python train.py --n_layer=10 --d_model=320 --n_experts=64 --experts_per_token=4 --d_expert=48 --d_shared_expert=128 --activation="squared_reglu" --moe_layers=[0, 1, 2, 3, 4, 5, 6, 7, 8, 9] --router_score="sigmoid" --normalize_top_k=true --routed_scale=2.5 --balance_loss=0.00273 --balance_bias=true --init_std_router=0.0173 --lr_router=0.000549 --vocab_size=19884 --norm="rmsnorm" --norm_eps=1e-06 --tie_embeddings=true --optimizer="soap_variant" --lr=0.00273 --beta1=0.95 --beta2=0.95 --batch_tokens=[16384, 32768, 49152] --seq_len=256 --train_tokens=225600000 --steps=7595 --dataset="wikipedia_en"
Below are experts of layer 3 (counted from 0) of a mixture-of-experts language model. Rows are named router (the router's row for the expert), gate (a neuron's input weights, with its number), up (a neuron's input weights, with its number), down (a neuron's output weights, with its number) and show model dimensions 240-319. Each number is 128 + 24 x the weight over its row's rms, rounded and kept within 0 to 255. Numbers have three digits each.
After each expert's rows: a language model's description of what the expert responds to; "mostly gets" lists some tokens that are sent to it at least half of the time. This comes from a sample of Wikipedia text that the model never trained on.

# expert 9
router:116080146121141099133125121142138130143099127185150157156131165107127139134130144087086130095141150137141121162143083098103116089160083169154096149129116066173124149145130118134124134115112179155134088144126148129118145136081158151140103164
gate0:155184139099128128131091129111110113099102159127077122090145084089138131175163088130120099153123092113136152131090111139131109114103088147104122134175120160130156160151129143123107111169168120101119188127116119118198102126088136096115120133
up0:096135160140152122113131117110101179123120124117125128137130146128075113118123127082089096081164147080145141175142134097135121147155156093130167102097145088156150126140111115117127150119132171121130118140143149155158102116150134102103129107
down0:141139124133112109125130160165148119140144161115153144146145091116090146140107119122103144132117112111146117103132119137132147130121127152102128114124068157107142125110142148138169128127127133136090123153087093121150068110089146109135125131
It responds to: Cell separators and delimiters in tables, stat lines and lists, mostly pipes, semicolons, dashes, slashes and line breaks, as in football statistics rows.
mostly gets: " |", ";", " —;", " –", "'\n", " /"

# expert 62
router:092132120099138130110109114117113128146104146179106155111161182086169156168141118126156074133143161128147120139158135116135149119110150112129137123096132115139135118152122090097149163102167124111122131111154089135156083104118118141143150147
gate0:111132151132115108145133117131101130144113153090146116108152151125146135151132168102158103096174108133125105132151162137129092079109122078144110146149157128135138136142148117122107175126149138136165154114110085109161107111121125176145111139
up0:113129155135114110154124126113101136130121166092145122100144168123143126152128142104150123095165115136125105105154155139123084073104124093136122164140149127132142143145147125125103178128140139138149157104121094098159103109120122180151111146
down0:139096108073144150136082114102146140111139131126134124149147152145146146153065123143125088134122123108122091114134126127130174105105141119103112089175135115120136138114128132106121175125145128108189124118105112124072101090136103106152110099
It responds to: Nouns naming sections or infobox fields, such as Personal information, album, film, Location, °E, plus season and team words in sports text.
mostly gets: " album", " Location", " information", " film", " games", " Genus"

# expert 52
router:114093104126159119107115146122125102145105150088140187125102151118185124130065128123138125160132178126066152110161123119146148137115132102130167140103153160129147127129127157134136174143114139126115110114138150121158146150152079129127168108
gate0:152134084129118136151080105133118136168116104063149174149093115129137143161097119104121109121108146112113146132105150135143134090120110092117119147125181115169110136149120129128118134125128148119091145123121174123093142093163098084135152117
up0:146129092135116137128097107131120139151125118067166189150100119129127139168097107099120114125112143119104151136100128118161126085133113094113118146132164124164112134146133148137112134125118142125113153109119169112089154110163101090122148132
down0:140142127107126142120129109134125128133123135107107147140129153125178139152126112148086140155163147098110160139114076129138122112144130118094107148127171155154135123155128080136130124105142127162120116099109116112135124085097114134117157112
It responds to: Structural markup tokens: row-ending pipes, list dashes, = and == heading marks at line starts, and blank-line paragraph breaks.
mostly gets: " |\n", "|", "==", "\n\n", " |\n\n", "==="

# expert 30
router:173138110153136085110135171140131142107110085102151139119117144120143156114119154141106109144115146132119175155155140153161145121090167130114119138139083163076157150191118170114121085139132127110123187146136149132120147097178137123128092167
gate4:123104103123157117159128137136159133131163162123129182100149105076087116150113121157137180161137069123122111147123100126159143114139140099153134129116095150114134137117157134147089116154176130071126136119110111057131135166142084163103134135
up4:120105141132125148102122123110092125142092109131109084153121121178172133099155150114127091125114188138130146089120175130120106160111151142105116130158172098123116115148108136108159135105088119189118123121127152193140125110107156111156130119
down4:150074134144121117139159121118147122116167126126146159116112148141095126149128110125164113091134134105079107101117121118109186065105116147112156118126160127130172129137125132106171119124130153116099103129144129118129104142112059139105146094
It responds to: Line-initial list dashes in infoboxes and taxonomy lists (- Class:, - County:), opening parentheses, quotation marks and section-heading equals signs.
mostly gets: "-", " (", " \"", "_{", "(", " ["

# expert 21
router:126110117088166126101160144144123124131122123160101122103174126099096161090143104135122124115157127126105115120134156101111079076132139116155161143137109134144092140135133123100149145103148107115127113112113085082113148106129140118144106112
gate0:100131163176124128174099209115122133119132123104186171136110168090153117194138108174143122127103075147139099098117093109159177123111110152131103106121147176122133140144151146134119145143110175110119153101125173093131139095105149133145125169
up0:139110164122129109153145086137134114117114125120152158122137086175183166098163093121125077103159153131117131130158150155103117145132139146131139116133127176132143083168140182149132120121185119150132138141125117150136126150148113154131148101
down0:085100124112138144129122179137117188144121127177089130103142127147087084143183137117134134142144143111164093104117122147112142108177132116152139146112129134094163102119116095187094101122135123113100162113114169144143131136130137126106150157
It responds to: Common nouns following the, a or a possessive in running prose, such as season, film, album, festival, area, often before of.
mostly gets: " season", " film", " album", " series", " service", " game"

# expert 24
router:113126115150129151116149127142127108105143113115147106174139129119151090116160100093098161151102107086084068126112127130102107149083135095119116137159123142085109137098096137192128107119153118101129130125183125141121123155150109100106104114
gate0:135173159155120131115082103131132133107160130151118125113117150076123142158121116173147112171120108088078127134152116172152158145139149119128090132127112158166124121140109138143128144116141105100117130090125105127117084095158150120133132148
up0:147176094100160159122129155164124107116080111122146146163100120124119096123157072143088098114151158162120135106127128122154132124126122206110146158109135139141177155133083127150111107162081187177148117161089134121147149147079115124118084101
down0:157147152125096122124125118147148089122069152155129122155146133107115131114161104095162176148084124107098142124114127082084163108171161129110130146116146128145153109123144125099121109187089164138173125202124101119154129142126082127161152087
It responds to: Subject pronouns and names opening a clause in biographies, such as he, she, it, they, his, often before was or had.
mostly gets: " his", " He", " he", " her", " it", " I"

# expert 15
router:138113149115153083167086153151172127131114135099136111130126113125134146115111116106151129109140121137092149125103139165155127140064143187115098106182110121162127106134153132122137137116122135118134156091112133104118109122131118106134093124
gate0:119116150073104093141150153061132139129124112129132102122115110149081107148108101144140081090126180143132109111142123114131107129132114148123123103129105143079152123141140100147089114142131136151084159121123141146141108105144096154124169167
up0:128142133159139123123141110119133139119141120134113128097151116102171144138143170077129122176123087102112119164110079127123151156147152143116147112153155109160148145133154177110130125120093182128151157165127146136131141182149150108124092094
down0:097123140128179118127097119117092126135155123118150106111136137125117125097111086087121125142148190126136104108129134121126108099098108132129141084118113168135143145126132115135096178116161132147134104141164115114133130086120102136063130120
It responds to: Prepositions opening time, place or manner phrases, such as in, on, at, during, until, often sentence-initial In or On before dates.
mostly gets: " In", "In", " in", " at", " under", " during"

# expert 37
router:134105168087104132100113151101138123134105139141090091167109109134114101200094145136162107175133125127138148106127098134128139111120144138139131124139161152123154164133107143146099136121140189114131148131119138105148107115102107134078104126
gate0:123081148139131095104116140088128133104100149147111095089110129147117104109074149096131151132170109087132116130181100135155075115120106131121090142129130152120124125153109132115143151139122147085125086168102144113147153110167111114078122102
up0:100107144098153096126144150110135145142125173131115106126134147126102115079137153089154140168110091102125088110150105138145095112200118140102171112125123143117131122178115116123125116098119130063113107140122148112152126123116169131062140115
down0:111105155109062103143110131127116143138125123140168099151120073136122125122150136129124137138179129156124129141104157141152086135128133119063142113150108131145142138103139125069124152125165130111158121102141146158133157129130113128131118083
It responds to: Prepositions and verbs in biographies placing people in places or time, such as educated at, recorded at, during, born, held, located.
mostly gets: " at", " during", " held", " won", " located", " near"

# expert 60
router:083148167157121133124155122130125124148131156107122108139142097133147121131098130146112165142115086133137094116150124110108109151117176111141100144152137147144073122164095112152139104141101129148128165097127142129129152127120126139155133160
gate0:109152140178103142127079108107168111142148112092108136127145146148079105123109135124154158143144106119145105138133135142141113171140132107186105129145116136120142134115159139121109117168089130172144122134090097102098124113121157100122094116
up0:120146112127130150121151143148110122127097160180156121172122127118158173113163136094124136131118140132126142143127124095115120118083103160093136142091118135137176084142091106139130126099135117105119111125140177160152107134132128178117157159
down0:090137066135136121115104141142157126117116118093110068119121126131051106135154140107148102131106165131155154137137132133110124109155156213115140096114100155117141122083123154111101111094117121132117147083148118165159140115149136120085145128
It responds to: Prepositions and connectives following verbs or nouns, such as along with, as per, associated with, in order to, for.
mostly gets: " with", " for", " as", " between", " including", " after"

# expert 12
router:148126126145180145157120136118130126136128137109112114148113154147128092080160099126108155122120092116157108145136164149162082123119092098163112112105093137120105116141113142129130156123098094140115134149146098125113128125143156126144107099
gate0:140159156178125142112151109094146096133157100147143142110128102100083120210109132143109124129119163122115104114096109140133136135154161149107102117156105126111152154151140089119174126116133219161153125136116119122138112146129109142110156148
up0:105141143112137098076167132120116123089112165104141116164130155126168143098159079139130139143129158103120127116144147149135136141157150157131110148115117170123102114091115124125134146141109092142126120119106140145104105140120125127137126134
down0:156104147127140128091098097140115133161135144114121129135145097116109131129135124137134102122122117087101108107115140131146154118079128152122073157106105119094146120141129142126084122161176177102124159166116146116115147080126177156104122115
It responds to: Whole place, country, university and nationality names, such as Princeton, Harvard, Edmonton, American, University, York, John.
mostly gets: " University", " John", " American", " York", " British", " World"

# expert 33
router:115112104095153103107095101150158130150106095148091125145147122105164122119151140129109099131128186115090103171113135128139129117064125118127177119143084118110128098113120152100146132080151130127112111129116132133099101109158116137137148144
gate0:153115169103108151049107131172111130168127101130126123182130138103131143130078156143122114154090133119120151093094129126115150120157106139151093150114114131102087135124102163105112135134145160159132133134176110152131128162108131127110127156
up0:156112169111098151034102126176122143169137098120126113193144155106123136129082161128119122161094138129112148101091131131105151112161114133154094154114118134116110122110116162110100138116140169169148125120167103144124124152119123130117129162
down0:106136129109127134110124157172075083129096124141092123140120110149141174130106144113105096078126118174138149110156085126126138145104111120141065121088138102151134133096125129127083116132121148148162110143144096111117130211120145174123134133
It responds to: Nouns introducing a name, term or field label in text, infoboxes and tables, such as The name, term, Occupations, Total votes, population.
mostly gets: " population", " name", " area", " addition", " site", " Coordinates"

# expert 4
router:144146110134171106137142119131156154127123151134128160166156137144193112117090118127104118140116113126142138162069086159132144101148149173120115097105151111139129077140121130102108100132138146105134131114108142130121145139164154145126119143
gate0:111149125127106105158124146105158171110118140122122119160107126134131124160110105127120139125110102105118098108134101160135140140117101167176141120161131166118157143157140132142112132158139154162130141126123153167140148144116082116125161107
up0:178126109133081146155108087143116181130116144132147125119135122095107096137121117104094146155156136103100122105117125109152132150105159171157156129118128178087152118125111144149148096173144189136178131129123143176136119109125113140144131111
down0:133158145145172086149099131104106069135119135135093136134114065132127133128148142118116121121117160121151130101100093106103118118096135129129154139133118121123091134165129137148156104114126146182148145155165134138158129117106099149161126118
It responds to: Closing parentheses, quotes and brackets ending names or titles, plus table cell pipes and verbs like was, to, will in news prose.
mostly gets: ")", "\")", "\"\n", ")\"", ".)", "]"

# expert 28
router:099077151123150145138113134083108152109121116140129109119125162134143094157140125101156111102152146102132099108177158122136097160081113137135105129150145128107106107113125136126133191154133145131137108148155130147153105116140117100138129156
gate4:130093111127111168140123123150121176113119096133125117114110114144100084156150165127130125112111146143139164105114111155097104116130118129150081151088104167089146062116120130169134148081143119128049121144110126154146116139129124147126095146
up4:143162102161152119120150123175130127143135216174112104171148109162145156108126084095093131103165139173176132160160123108135132147115107156109110113157138140147178109110160115102111120128167139149114163133148141130095112111112131106100142081
down4:089154108166134101061158150086153153124115133153135133132117102128108084106156100117167123106131137178128146149110136112130143164111126126129083140113111119111116097109132178120166097111147112165140128133113129179101138152127137120170097180
It responds to: Common English first names (John, James, William) and word pieces that begin or continue personal names in lists, credits and plot summaries.
mostly gets: " John", " James", " William", " Robert", " David", " George"

# expert 1
router:101111114157139090116102120094157151162150165120153135109166167133128156168124124077177168127084113130132059161145127128183130125122133177130110106142125159138133130125167121146117103101116156112099138134104163172104124129151170120129140166
gate4:063091134133166109137150153115111122102156171121143138114085157133109135127115076141108157101130148099103107151119167107117129126114108114153157102163125128127092154155118068110133149137130089144127115142119119145176132153117182114145082135
up4:196155117129095153112100095126135129164111098134103125156151094134159126120131160113146110152128095163149153113137100153129133122148163132104125157083125128140172109096140174143167105127119158111136148107138141106083138108135065129114158113
down4:161112097162105128143089129134122090057135157119130126103108070142157094106146127136147128148108100129072123146122116169080168103148130124132129127122159150145118149073147107097139126145113169148147142122129107139152160123142114125150128100
It responds to: Articles the, a, an, The mostly mid-sentence before a noun, plus row-opening pipes in tables and section heading markers ==, ===.
mostly gets: "|", " a", " The", "The", "===", " A"

# expert 18
router:161205093178155153143099113114078124111108110169135150102129154120136134129158138083111076116127133140072104129120138099148143118094144115149149123122153121097170111105152149132117122131114113095125138129121148132106116160127094142135159121
gate4:114142115122109175135095150088120119107168146109170119118106197156121157161145107143123112162087122159112115126109125133139136141108187098116105148094118176136144122143124129135136135145096178112164155125112170117169136151136114141153129103
up4:141130142138134106114179112169138124148097113145072134133135075093126100094115146125152139104176131125153131141153137123121137130144087153142137116157141058114107158110126119087117131102159078149095097112144094148098116095129131100120135150
down4:128156119158146115170127195099140142153089126074117136095131116131178132177117130157045102136172114106137136147139156087097142102135116181123124120117149122103142123086118118121111127148189173108129089113182125144117140119132111075133160158
It responds to: Colons after infobox field labels (Mayor (2020–2026):, Height:, Density:), table pipes, and clause openers like also, although, After, While.
mostly gets: " •", "):", ").", " although", "After", " While"